config.toml
num_hidden_layers = 13
moe_layers = [1, 2, 3, 4, 5, 6, 7, 8, 9, 10, 11, 12]
normalize_top_k = true
init_std_router = 0.00893
Below are experts of layer 2 (counted from 0) of a mixture-of-experts language model. Rows are named router (the router's row for the expert), gate (a neuron's input weights, with its number), up (a neuron's input weights, with its number) and show model dimensions 0-79. Each number is 500 + 50 x the weight over its row's rms, rounded and kept within 0 to 999. Numbers have three digits each.
Before each expert's rows: "comes after" lists some tokens at least twice as common just before its tokens as in all text. This comes from a sample of Wikipedia text that the model never trained on. Tokens count by the router's weight.

# expert 71
comes after: ".", " | ", ",", "1", "2", "–"
router:457483482561415598543566442465508466524555566495469469570408396525537471479476458557463453460590426568518568465430601425544461567533496505547617505429399419450417543602519549519442441542494425417542452499446533527601495450481516500427540522
gate0:471498495466502537459560567480450470513521555463496584452486487515490511517491553582470439473509489426593531389546485624543386576521487475471500512540504421503510428574423564453607475520501465543562524480530515507462471445503469484522595509
up0:569461601484545380565467544542496494432498416555529468448499448589487440541503493512541561490522514480546525413536526463504457424556481503539534449534492548564540503479506583434429471465477538498431466423513504524508571482498565490515502510
gate1:457402438479543578454523466509541453523566482476561488499580464461447493574491478484460499520554643526522403518491488518534486544590519501496584532495560426491482552509500477488557466655491470576520518421554411543509519420573515512485462474
up1:392431442544542470567480508502485514467471482491493427482513394549514497543487538455495517578440460438616496539451472477486462567507505604444542451555500463548475400490411517534528573566502540553474515530458451400499563421552551473477565434
gate2:468545533458486533550634448429465418557509562484527558484527524470542474536482516589426586478487491496505511550429478503509370536531429471507421459536506411347526539513484459466426556485512494408552405497494484511507415518466608471385524587
up2:509467513494488618508651409406498427547492556486473498448458435460482423547540490528457539480509558477463421494424505482468471557471521437444408493499488412437497583513515569493445522535520534406506423460466534600523432513563591437358514594
gate3:464402542592529496546576568446510512504501428559521474510485565480486337477501520527513463489457469528487406533573508584504522461562604602458466462457495486500519453450474539571470493529516499527550397455473483562475519441453499534422472556
up3:400530498543478527501533542438516503563410378521526423552530515476448417483476430521512503504512427553527432489556497486514486434536578538538507497426487460542516483520505494576488392516600422511652495459517480526411532396500531567425506479

# expert 123
comes after: " in ", ", ", "–", "| ", " (", " | "
router:418512550549495587497517494507502560554529409517524489554544456524517478554562473392431454502522475494579511545456492511542504517392468461524563540529523369576498504524485508406444456471490491468486453444537574495419450490546488497441466489
gate0:418505558469457607460588542439557464401517454521526527450567451463638556477549466470474451388484484490503566456534507498555438546489472533509509464571451532403501519468434594426509501476545360504522494519528512547510512503566556541506637447
up0:436490642472577549490448517473557465467499467522554466449551457529595552455566436477588489504511528496569570449475518523530432444565500536548483442535514509420564514447524564419413473497575441505474470513500559436511496499575507486526569456
gate1:496405499468519566464545495538511419500604457427566481504602496444466507556479427516447434474573630546458420537526536499476541592609544465488527509457516462437510548521529485489546473603527495594486503407527430538481490516568455536454505494
up1:473460465528540411603481485536535481428470447421494419517518412538471534522490507467498498573421454444538518534451437510437496563497492594437536464545497496518503420518462532562523569499500584540485575493458439416461490503527573497475590463
gate2:402437487498537590594579478484437379551449571508587596440544539478512445486548573541444546490493542486541510533445470481483405520455413463515443434531503393424488537551488510471479529543525547419577429513459542507498438578447523487377529567
up2:440405533465535643552608424481470414556490561520531480403491473503560424477550539495444557454539583534522446494421496437462472495480497418530409506541540394458471554536497584491454487527531556421520447514434561609486492606548530470362529599
gate3:354469591491486498528519612434480573541463465513551454509437490479524476443492467545465581501400445491552516552436537497542539453435541551431476494488425490578541463527491578569529575529504489523581609449510567543465531354507522439502486507
up3:502472478501481445571515442451530482529488416534528461478540437428483417516463451451564498489553497601583490477545503603441473489525660544532443465508502517495460473492452471625484511507547435578594467535448439568461505463499565567535490510

# expert 101
comes after: "\n", " | ", "\n\n", "| ", "–", "; "
router:559493501510434530501529580505569535573484501532529576575441421475430476522463553476431504500553474500528449467463567419607401579487441521471570574473439422480438388520471453512472459518591614565615485500511550487523539462538465490536427534
gate0:448490544395540517495624529470485463516624471498467519420505546549510488515499613524522458357482553462557505480562599523555332499406526538522498505632513480443476454497494552455578410500499448519591517447521417510486463435475558551428602578
up0:498516576430714442491488594597478487515534427506483496427495412571566506555498515539639573423503507542515555474565549526477490442524494523537518487454567468529576514547513536432491424483490523475472389415496458479467656488628582469515510427
gate1:493455494504508584419551470540526420500605450429542511520584534443444477535500462534429444478572583545454409501524516470490519583600513471512529493515550433445529537550501498526552467587517494589490503406530425553462492501570481550461504498
up1:457454505571522451577478501556542478456467437462460451498524432550494518501477541488491520578429446454564511533449422476468478607494445614423521466563512465511516386516444509536507558487482595552460562527480445429450536497543571488456603432
gate2:454508518484511548543527506463481486589491591437545565481560489442491476528507555555446567503563503446500475514430503484450356527521481486480418478518469424368507483557510504477455553535501527459568406454493527496433425536474550455410521562
up2:468450470517495656527619415455485456583477534423494468405453414504529497501518491489412507467532597440490430455425557487460469555501500400478425534483516422472537542542506556492475520570541546391522410443466520550499499563547593416369530579
gate3:422432577569486571585491545485497531563471484529521554484530446412499418510577473461436545487368442603517496507513529603509485468535555503463553443445424470502550444379480492578489547507446465538594525501466496594540508432487524486398453474
up3:360511554583462493639506472484536524533450448570518512470574479475376414493545410414509565470360400596497459490464613577492467406544552518513586466532512452520558387426482510545528500472517462581553542510527483550453475391515517536445461436

# expert 40
comes after: " | ", ", ", "–", "| ", " ", " ("
router:467486465548450458545467497480455480531456487503495468472435600472471547470489556513550479455500550535492508545524443499419528572478485652486560436419593552420540462466552513423348488583485470498448419509512528475427404507535489544485550566
gate0:401553477509449478467554488552587437477537481477520501438459514480478536477463570488479494415505416484566519518518535546599416494442438514521471441578507513449539408486531612458519411526503447464495548523528595510525512486535590597438626584
up0:453487507469575431494471523576625484507520469479581509396448458549485499435462489516556527422512438490564506493485519512550412406520489493512508384590489526516526468482569586466445344560509488423414498480489567445554535510493555567495550555
gate1:483438497470475580440558508540561445491597492459548497533524516482478502549492449517484472473572599526481408501508511463495529567606543521495468483495551443449510522523527489488591457623517472573486508384547459580506501533615485510457489519
up1:465455478522497451604520506520548468443467460468465485533484435571508537501483537441524533548453457449529519539469412440479471573522500632430494438560533459494484415500465508529539560523502562555506570501451489457506532481551585476520581467
gate2:406507513504526522556531438414417432486502587510513575437516515469511467550543476566430598491485488499530490535446495514459399529516423440491426479559514379411531543580512491471460567529477543454579438498496525492492460525488479479410531526
up2:455465550478467596528576422420493435498518537497512472402455476503568445543540444555409536456563549512499423506487494493418461550494498411497406468549484401450498550544530565471459546534476557453513431531522568563507468496559507462352550580
gate3:444440548581465522577528528465556530533441506553596512523509502452499406469533440436470510517519457505495437507555487597528524418525601539460502407461411488488453363438502535571541483562554412561624492522457489545475536439487547480400495491
up3:342434502516451451611529584456439517569404404584545443499555448482445407487449404468466511501444423548495472476502488514482448451484595543458480442478484521546509471497439478604559478543624449518638548486577552535529491431513534435483472497

# expert 52
comes after: " | ", " (", "| ", ", ", "–", "- "
router:556467547537453505550499483489458483482568552507520516498451496548575447468552426495502531546475574584527524482420435461466557593310424445529431385538505489495495517521514508512473501501531477493489458491425572462511444548538452499550570434
gate0:529469481476463495516620574480447457476490492531529495480550434484473540500461498458470475451446488483508569492501440570540467574426398493446490469508481463528547446539518525428483509507376463517574523466563499440482463475431528572528573524
up0:559478520462587484527564610585510543449506430476488477415481548515608441472496466445603483446488520469519614531496487500526492410496509493454513431523517478540545525464529590437388487578467481453456455428457520443486563460521458469558545558
gate1:507395494497519565451550485534550432485585466423555503518578518458439507555485452529438456518583635550464396518503516496496530576602532460508525505491537451464534552530526493497571455606497494575476513399522427538472484518563492534452492527
up1:465429488561545421588502503559536487442454443442463441506512420569488520492487527478494503588434449462569521542454428489466469593506472616439522460560500475521516382509444523543517563503477596549459565517460442426460530492536585503463603448
gate2:452498515476453539545615394429440412554472587503506555403406499420483387534528489523490581539550503540446503503392529480494446509481487448505492473490530438408453515526496448500494514526441510471536492449462549449468412505497531474456515558
up2:455491514425428606526570381419407389548476527527449442383495515544490363531487521440463511480535603489393473493423513434480466514436545447541477435464457458487494511558511500500434514552500559478516461478517566493466442458539516456382578613
gate3:482517579566431506562508516493449563491473442481536482571540488474523418513541473420470509480506469523542495537565488509513499458481559561531465436479404475510479433438435519625447480520537498555645436526460564547519529418530545445444503526
up3:466473553535388468516527490498388509475438457536521424536524447468522451481521401434492521457483472575497473499467525487477464482486559546549466456509481467552531423435405491564489509505570476555618454548499537593500494434486541419470500518

# expert 104
comes after: " |", "\n", ")", ".", " |  |", "\n\n"
router:440480429439535491432485515528503455503583465490472516413545534523505516548567502468527580494512470461488592589567577473479519381572476402514543425516541529478432504469542502529544552521523441493521497481470556543377530458551442420473540487
gate0:409486537521536505485639520481403437468482462451492560473541492500514557505457542501503412343422488461551545358575524583584482559513519539484456516551528488510549457585403601441527513507427360472542493440523504541452526432483494514443635546
up0:453525524480658431488522623567495439536467413449552476423517424590471522495430491465616513403502543446549634442571561525531465424584616530507495440535567455528568428505518595366436453512422479471561476456460478389499588442576534422514550598
gate1:519383497505513562449540469519555410480616483429541497537585526485444495564474426547453480506589625544460391530504493504478528573608537490502516511498514456443536535549513488506565445598485502587457498414532438522488474528562464542460507520
up1:466406516531505416548487464514554454442474467440473436506525428634477508517437492506495510574450471441561543523457411503470467584491489622439527463555481469472507386528437518538509564490482583538433573537458429405437522509532524477467597489
gate2:459534516477489575559546500442416443495417520485488572399470404411514440463609516499413563492480622556540478534599440512476404529581432469526389493475565420452550493617505464483405512540479534425512397414413552581512414476450447456435456613
up2:441468548483550614515590468459464444526470529550485561437504386419478430521517514460438456520535640552494409519518523477495479493534458489552345564484532422473567498617496527470422487517481515450488419451503546627463463467519475463433422586
gate3:423420565598441495596510542421529575607515453561538474554513510417450361501524473438485499480445474508484505563565538565504500441529605545521500502456452469533490430469495516567532522485542438543595498490443520492504464403503444475405476536
up3:348478492495403493573531512499542494526429387525527468489557431402464420491498383432467486494524450564503450472511537534507443475524615528484511460488500499554512490497498423627530445533564451544659544513497527530453489374491510457451517497

# expert 38
comes after: "0", " | ", "3", "4", "6", "5"
router:530451528496513474504465471544487507511451564466556491538449510451471549483433467552495469515528542439481488557507439454546451442444592450525502612527475476574494528488567526476532520489480585526526524604447446535414521501508414526530472508
gate0:457502551532471566484580577427535452519512537482537496523510478475517434498468536430434445381470521466441564414568517518654453594469484534524444477542557466475502423561531571461556515443514404514526526454535438582472473409491481437473545520
up0:525530587467547422541524584504498465570457396511507387482482400597504486470444531437659577451463565450559530448571570487585445469621529480554488423499519499557505474523570590369471416509452451558482486412513496428466509562566531416455512482
gate1:519395499456536587458545472522572430484612472463570518520587493467449514595484452512414463515581619544468426515539493518486522583589550486521513530484540471483515534509537494500574457595494518586472484419508428529446505506574482547450470516
up1:441447471535523438595490501530553459458468420477464436503534424591505508501479554446467497586459459458563561521475383495483488586485510613463516477537507462519508389451443506545495569485471608566463552565454448411426525483547552512444576472
gate2:504496469476488498547525466393469416595485554438504639441520498505524517567466600540468619442541512477518467520397443491427381538477453480460382500540441435405503532536446488460478571536554548457559434512447521579421433550528551460416566620
up2:531491538501518585492593430423505403619515529453462531406480465546522515565443558512438567447591561503509418484438474488438449522442522458458391547528483483438519546526496543483433542538523520451531425490473550662443461558644519399402544625
gate3:470441623542501494558546545500593561509469459474521487520497494505516503535501405473446495461476484463563476569524512577480470439517618597408554468442493523496479436543468540567514489569492475565562518517441484529455468382448484481457475530
up3:368485415522380470619474541471427424585438432562506498497529437441451372447489464501481566477447447551524435444525519490505521443511561485586458505460461487521514507467514485581552434471553396518560576528536538556518477443561571526461496424

# expert 126
comes after: " | ", "2", "1", ".", "–", " "
router:539524440557419581481546467571504441430398515557416437533347400456475521470480535530504434493551487539532528442440552452431444567520528494434572536437493412401444531583503492531479459491438499474451448511420535469546510492460469624506604437
gate0:515518528440594526560583504544410482408515498572500463510546500559504526448495612465483462288410510462487469455509498553476443506469504545461448440556551482441519514636464538481581485504449456539563535465524476569477462441533499556486567564
up0:476494588487523385492517616494512611533432459450562461427518487543536432491484511528608500429522559457535518473443536438629479455518457440520585423507540452516568453515518578461523473500461480463588474466424432434487579478557508437587547517
gate1:461406545524504558446547428531585440486636455399511514516591521523428517533468447538421474488592640527457403481504499510468501573585523483480526477483512444442531548540557492481560427626465490580460515401528405531505515502559422528459497537
up1:437443445503515418580436488551604444456467480464493460483551383583511515493462503478478509562442487471557515559434426500457474546448470635453525459561484472494513400502453514532518535474465609521450567531464456403487521521513538527404601476
gate2:483525490503531518543591452437461408556443519516523574496527537444505461511528476622440557529508460455556478553484478561482412538512479448497450450532487442389517503588503506468483538531473559461554414538451555517481395516451495500400535597
up2:483432500513520542539628416379507417545519554473493431419480467572533476452537484562461531421579533522517450495467497499448482536483520433533474478505501402412536592535504529445462511502471567462508399510419540623466431501504477528397465620
gate3:437436581547431495604566548430503531530441417574536549499480476457470411488515497449468503489490473504513478505549510537518488405495646526476488454444393475490460374471451536597533510548560480516596457466473495560535503382447489459433469523
up3:360518520535445480622544539447539520575419374581485453515528461418439390463509391468477543486491430561511453532473502527477464436501590554486475477490513478527529454529486451596528429536609449573673539508478489539457478384532567469425473437

# expert 90
comes after: " | ", ", ", "2", "1", " (", " in "
router:484555543525436454559445577465406507486568454410542464509568573560486487518533556563569594439572534520455535560573552460468432583509563519563558440427520433433510515507543510566377512598494501514526481514477543434477568525508558502464626601
gate0:426512565457485601549531536510536493392500496456557563448536452489432487476392549491518462410478456496547513463550517522588460551428473594550534446572495524401462443541484569425521533492506469497447531549535532539458509433560602562524564601
up0:486525574497585516570447606566512478384477456475551473410543437597406467466413496523605522407486413496569517510540504478521420443482484589539552444550519508457473508476464574407502508518541530504440464528479531495447580474589599549587525528
gate1:481399501478517549423550470525552417479586469419550471510594513511424502573469428543453470495598626553471398494520488497487512573609519494517533508481540446446535545539523489497574460594478476569481510401508405511475481516571459539448477532
up1:456435497564526428583485497558541479439455426447455443499512426571490524502477536467478519573425464451565512529447443490465472598509461601443530466559491477509509391515444520533519549498478587543440559523455434417460524501540586493448596462
gate2:467504456483518510525538505388413412552508550520569585444498478471607475523491467561408591521522536491490550508461470536470440542462447424494419433538484383370522556569488456448474585533473524435580346496560515564463393561480514454449530516
up2:511489487515546624525591479408442415545588515457456536396458426475590419447529475493427542458542576500465454492419486490479519536451530442522450442541490396431509591558538546477437496543483561417490355460573530538446420547545506481378501548
gate3:394424578547452519554544597448521506572485493519567483501417506474477438432539481456487549475468528474527534528544486530506532430497582550512492463430456523488527468480491578560555468504513461542598479477491511569545480368473480538494475537
up3:389492560528408484577519551494466499558460383548543468477564454451487433451516377421488527468512447555550451514466460502500502378514611551522481529457536509477537449542431483578524439571635397584593481490529504544472454449500572480452496487

# expert 15
comes after: "\n", "\n\n", " (", "3", " \"", "0"
router:505513520490566462522505498521400519513444549566497565529542562514425420551450547527510462543486505542520490527465385570420528526506459358454524490421491481527470490545625587622527498536524486463601367390504564467437448410458449542562474462
gate0:457474448440417491497564566525510507530460523466554515481527483542420454512411547444473429492533583405580484426471517532511528440554503495483460504581512432446488376525623576463493478542544407521533550476502557545431534446488528512489647597
up0:510497482480556405547493570531517488524429481485564518462596513580415432521392517454559511500495577455609509464440513482506519379615511509537505466562483462482504388527650609446480467559554457567492494464469559461437566478498533510484539497
gate1:490419489482504569455544510558556426446585485457564498551570527474467517551510459506453465480564605523466402509496489500498538577614535505484508499500538440465509549518538497480593460599499473580482520404506427554504496546568486534482489502
up1:445467477544523445589497521574531479428456460484475454524500418587517500486505517477504526546433423453553517521459400490458476590508471627423508447556523471515482390491446541522520571514497554520484557522435446458474528518558595462490606450
gate2:450514512484523497544582471460416448519546602483547611474532509473522456487536491542414582459547499502521540504407470487473370523535433460493429468549515408381548503521463520392500544538481527437597408532460556572463406601480560460385510513
up2:471458502515506608504584410454466473531545556498505516409470452493556437463597522503408546479588566486505451496406535468441464524506525453483418463543509411449537554548474519455467511569515526444530421493457541609474489531543555452372527554
gate3:447411580572471510582559572429540552526436448556591548524505495444499420431555428466486528508437448531502453528540486575508492432500605524485495443474411483514502427457463521584542476523532468534586476502466510526501477387490542469416466507
up3:376448543522489467591537508468479528565426383605540518497555457420482372462530363454481543483470417543523452470514522551483447412513639532499476483487504479517541482530470452584541455525573431555624545500492502560453469393517534451473468454

# expert 117
comes after: " | ", "–", " ", "| ", ", ", "1"
router:489543455538439534521459481488529469468451513528509467453497534434471517465525552561577445534496498474540545532588576446376471615451482525523504485443525442503545524468503591481476513486462448520473453473484546470465468471486453570545485481
gate0:433532472529492558475602584529512451422519465515558534427523502478540472440483540506547489487487483449584528463534518552551475518435452517468480432524472505445521551496500605516616494466508482543566529471541587515531568495545607579436535485
up0:474494512503568502488495602571522498461493431491596518346505459527538414433462470545672529458502468470585582494515506538514470430544493499490512368523494509471515568486563548455481425533507539530504440462460566449505613511542571538450499448
gate1:504389486508511574451544499523548413507599464422543505499573515465439497545484444519445455526585628554464383518525518493495520573593529465516504503513526446447532548527522487496565447602485506583475509403525429542487477506575499547448486521
up1:450427488572540436601501504555533469445469439450447452491517427559494505489486527462490501590433448455567516544466437476464463593495473609443521448555500465510521381516437500554516562496461582551453547526459445443462523478541586499464611438
gate2:442498530525520532534531460454450442556465595496502601428514504450517446521553520607416572506498498482487495527467466493461376537519452444533384448521498394367532525534486457413411564533526508441566426552490507529479419541529588444393478541
up2:456432585501484600507606479438492440542495559494438471380502485503528442485514483527412500492502609493478432524439527483448504540509537418543422507497513440428527586571523515452399543538546519436513429582475519613487472497566558457362480593
gate3:400406568580436488576525534453565564523459451578540511490498486477502368453555434467453473484468435507519445563521472513504502464488629550463513444460371468488450390486475534555558491576521435537586447518484511571513519370496489468377478509
up3:411461498531479499602497527437486477570400378586536442518539453398430390433468405473474521509464437570516469488500534534483476409517582545493484490460542499533506456518476476634549430537635455541613549510503508531468476394508587475462518464

# expert 95
comes after: "1", "2", ",", ".", ":", "–"
router:461577489398470509500555485489562449499518441498438482517534364410530501557569509521553531512529478491470535534500520473502500526472514598485584403468431493543528500524467469538539448523546584511541438451425489492597513430427460456429547472
gate0:492544489399537642510640563488480468492529479490467492438441472439551547477508597461498552401522581469539513371560476599551480563452504530558417509582514546475566395481503497418578497483443418501483473461539494526471500436477572506478556550
up0:464526543440594568510502604477528496513466448495510499434454471487526515504504557512571564400606557414475516409537544532500445454534493533595480450507503551479515428457460494388485444503462458525454444435491503453512566468527569463506527549
gate1:503435493497504513454568485515567436515588448425516534521557536491474542527482419530456500498543534589450439484457576489472558577607496492509517509480565426490540519537511499485569480629452528550522530403514430566430494498535501554451525529
up1:450472451568462435568490532540490462438429407441407427520491466594476483507498555481526524542416445473541527531465417512464458591508491553492488486526492507493470390485520514570544509436506552507484514471455454428451514542558570467446568451
gate2:485458511494523562538535515430467466545489565449524585467500546470527510521537561594434594492527479460495516573419466519471357494519405467491404470510498373304518542511471474441436556519511484406583435502485573548503399562499574474384546567
up2:491417488510476654485612438405485426561496560488460493426435483486481444484546516505420528453525560492468424495464509480454450545481554424481403511467507408419514582539521529457435539525513515438507421497473555616514436526563541448367500594
gate3:482471568586454524582589564487515510544450485526538494480519449409497397454578431472456478502503486540529476589453501588476513444503547579500431449443441504530452457514478536605470501563527450535545488452496517502462456433458475509438484552
up3:427366534497426485591484461429509518571438393554497448558552512409444327523453441510472454522419448541525487501555519539501515404484600519484461472490510452479507476465505492630519447542591461552579545509538558546435488403473510506446484442

# expert 33
comes after: "0", "\n", "3", "4", "6", "1"
router:474483563484559530516465586558501545443448531547542546491612565457581551464440523503549475486535443495481491439465404498453438410459490459461455542519539505517515530467505598398521470457497571405559476522447523588387527525523549565472435432
gate0:479536538495460611509676446484429493441494481469525614483553387473505424488449570408441484459557473510575510484517449482557490516464548424479501422475493374531553381536515520452555449475461430500519471440540458541413496435527576504476611545
up0:476435483547635418516472629530545505534524485447519424368425533493522520437462461533534565417509599432477480494535612514508505530539491520616529526496515474473450487511503552399439461484429490477392527543488442474578585465517425453536480492
gate1:492395497493514562430550488540547426477590468416525482527568518472418513558474462529454466519596624552455380513520505503489522581590525469506509517506535459461528553541532490501576444602502495580470516407523410536475480529568473530452484531
up1:481456481559557430598505504565513494443472430489457473500501423510519519492527515457460463575414446490586529556448450473489466599508491569448555464577508471533500388493462492538525567520496596554458546502470456418465529495547619518450603427
gate2:492470471515483599539555502465415401535504524463543586451490535522556425499483461530427553501526515450502501508445444524507403525514446440490458434532484401355501575547530466464440516496520543462551431477472517560500401518454612465393499558
up2:496476504555495624524582504428476401559539516468526508428454543536524461459488461517432544457513602466474461464461489534457455562460524421497483443480471420404518600554524555499472520510531538470523436529474547645462400494560570459400508547
gate3:361419562607449519598536570429534529561464420585524512491499477405440371458509456454456506459494481499528457554527485517526529479462604496500503442425428486504445421494447543587528465507560463529638448506483512516494512395500503453364444521
up3:420466480538442487620515504433485513564437384572553447522527482461465423449478359450466529474436404566512500473458531537484437407522596567482496449476516491544532476525506465588543435552571471558616542499502538531482475415502548501489473468

# expert 14
comes after: " | ", ".", "–", "; ", "1", ","
router:534471474483458584459478517460509463568516541504540478535384543398395537532515476431537441528594390467510486442480593446542511633569491656514573471537464542438508496619469537555460521462540539521408367488464490464611486509487548543411566503
gate0:492525470492495432531627532433498497524498503466548437493512482491414513467466560444532450378459474496553493475578488584585490526570508554437529533614546442393542423571432560388553551512500396481607527445448566532386509461486533551439648552
up0:490529502550552431551536603576476491514475449458563455404525462531444509512422479449628476350508461432533541491558583574530489452538540462484554514578607486466505412514481552381512405507496430504539451481347538500447488494481605467480579598
gate1:454380497508514554430549464487557442521588386409545467519582529444445512533455413532463424522518583556507348511574505514457564589557535472499542532516514442494535566566523476525542473550488493602482499451522397520446521480523482567462495549
up1:436407472575525405550534487516549477452495380418468418480521433521446570483412444532480502600435486539577498531528478521427482603442489533477557483531511484557509435543430508571480519457452587586462561568449383394420530427501535541432558442
gate2:437519492504558552608567460458468454552488604483525591475505522447546494506557543532384618508515497468507470542439486467479379536526433451509434438547474412370523508581472509482467570549496504420566463532474521527483405544470537484372515518
up2:482415509488555608520619416400513440519519573503475499403448477511516436506513485514434525494510580481453408493426536506446440569491532430485427508487504412430525569516488577477464511547537537420505417498465544568509473512584595435341503562
gate3:448391520519436426553463569483519438532478470580524482525583485425536436477471540465444466498563490493503461496584444506647477467530569534491493523496459556447473426456468489548524449507516468538605477411517470501490486366503529470504510500
up3:437437502497407443565459530471499439552458367600546505496564510386467395497445425498494523457498474517518456518481476510532508437500657491512476566511551496480507457560479427541493478460594474596653529486498522518452519415562546474509506498

# expert 37
comes after: " | ", "| ", "–", ", ", " ", " ("
router:484518473511447530513462509526431447480467521542455452461458546474509559489476546543576471483522545536496512554565533432449458460491518513543532442491601461413531500405541566446434482581466454420474490519540565473451419529572498528532542555
gate0:449542506548453526415625549495502448438526469562485566435490474467525464493433563518531482436561507428588571508570474578556491511488493537536473448510525509471536465471501616491478464488470477514499500507561613480525507503547569590466566596
up0:488472541527615522451483569522524510504474430522511518367508460537545421418498477527650496433563490464579596476522489535496448455576445555519505427524530524477496505512529569496401406529502501489424452453494587403512571549499561548467551549
gate1:488400515500504543423528467527569428483590446426549491522579483499422512544460464527459460508590647548449408505519516518489520579591540489506531508492526446459539524525516483509580471592481498577477515415504417533481483507560470523440470536
up1:447437496532516421558478497547557470457463472431456422494506407590471505509443512477483515566441455464549514532475419512473471610473465634461507482555479475496523386511453528563518564478452589542461563519489460418482513503538545484429569470
gate2:494468494479521494621614465426435386498446552463525641488496485473541441532541521582448549494479472480560493566522528516433422564527437442455448436582478436376531491481510521471472555481490515470549395459514523539487399519479581439430566553
up2:540441546517431561563604467457465444505516535457503520481455466526580486492521519533429507474531566492499418554429554525504488568490522451420380505523507454413482494552483572474477540453509506420487374489492529567519451582533543477415497560
gate3:425402566565473497557545533432565568568452460592569492535491477490476396471510480501453512492458476496497475543537507554494504400507584584521520451414465485479448377477503545544536508536541398527595484470470516516489512400522511520436452506
up3:349427518562484475595512507437514533556427395600544472504517477407436371475508408483480502469471429564500455474511531522453463436507591514498481478485505482542493476529507478616558457533596447509640552519503491555472484385561559473426466491

# expert 31
comes after: "\n", "\n\n", "3", "0", "4", "6"
router:556548524566423449497482486512467502553484540526557496551534504525428518443516574497529523520574465579492522504585619468552548551518481551498538468574561359485486483523564473564591554510426463564478505516459529467463549469508483555451570428
gate0:416493587536510525530620491468422449475586481528513507478463497446486527529567592522466510378490517469578541459540505512598506541524477486551447481609567449490531449525468594417494439559450481609581520468483500495478531406535506464415574591
up0:549489472535558422497455603516521428512465477444532490463496473491527464485461524421615576458491534397517483487544565511535432430516459519555566424586541434508534510517513643410447383555536505518476473543422521422504557513560537456506530578
gate1:477434476475539586415528479551550386492544432400535467539578482512416494529427462555479463506587643521445395476525468543516523592588507495496520553562514460425503578523558468529572425565466478557502521444532417539452469504508476532399503544
up1:478438470558557424588506507565544495428457430449458454498520393565487509484495520471491488593426460472567519544454428485462470597496478607430527457554493481518520403501427520538512569512478577547441571514451434423454540500532595499448604442
gate2:475549493446533570533558411455417437508525533506568633523441456438528477517531507572422571473545478422471525506444479475528337514472458470508398483518494453403520525496476490482458550556501531427540398494462552524459438531511525448454528531
up2:462447481502531660546620426401469482547504541488459544360425491500498425449548555506426512499598582441532432483422525455432512533468552447513420477540551410431501561561505577464444518516511526443484408502471546580492475544557558463379542604
gate3:434412537553472528581541569450525535533453439547549510504498504485477426448512451433468534484448470479543514536499481566490516422467624536460464464411430484500475401468484511567553516553615448541596439491515491579514473398477496510441430490
up3:386502511548442468595538518424483510580430381549549481496546457426440387430506401449467508438504414545519477493498500520473459428531618542522481473464524471515519465519505475616545459525609428554648495519513510544480476401506541483480511452

# expert 49
comes after: " |", ")", ".", " |  |", "===", "=="
router:515565401402507536454538376478476462564524499514487482494480462576573534531485410507441575486463504521534529568466505550652466379559373440553481466561555474496496425510435515437530458511486452563539487542464578506465530548523491528495594511
gate0:376527545493558575506684553503443492541537502483515486451550539518466577445487576482459454337465542426547571435544549540584455566485512550493395486579551494493508396582504597473528444500405432524560460505516413533436546432480495506508649524
up0:482512536487624405518540641557490461470468384470534466424550456600501496517446543456630522358501528458502568406533588505559461399557550526530531418507552467535527503501501544365469423493470470499464466441448464397483594478557538449562506509
gate1:479407504485519574477568472558543449518562504463545540548558531487432476515483457529475440488581586507463413506529504485486567578625513460494484495529533449447515539521550512473600478592532475566502525424526469564496473544595456538470496518
up1:432450491559518455595500516550555490428454444480478458486527426572502506459473543494497515547441452425559531533452404474482496589500447618436495440543496481521507405509464520536526550498487560539459539498450484450486545556559581472473594488
gate2:452599534452516582445509432475437367452502522413515583447517493521590409489573540592516542467529569488543536571502442484557378545472451455475433446567521444408545540536518492467506488445515514445531415573544614549487459478541518521464504584
up2:490618506435459610448505425513479333493545523434477496415503435517601395500556516567506548438507588494527499568483491536569429535449484406475464442545557481407523521540490524477494450455554490456532434566513621591491447505565499500481482515
gate3:407492526549426454563551559420490548545466505561524498567517444499486439480492487387453479512480481455526482499539486518521525473567571542474490422455420459486520524465411553497569495547597435539560518520486518490465551526491495500412467547
up3:339573520508396476575555495419476524547469421510510456496569453431531458462455483414428541475475485540525447441467520518477462429536579547525482470471485480466521520499470536511604463501604446581503575478455539470399528501537567540462507416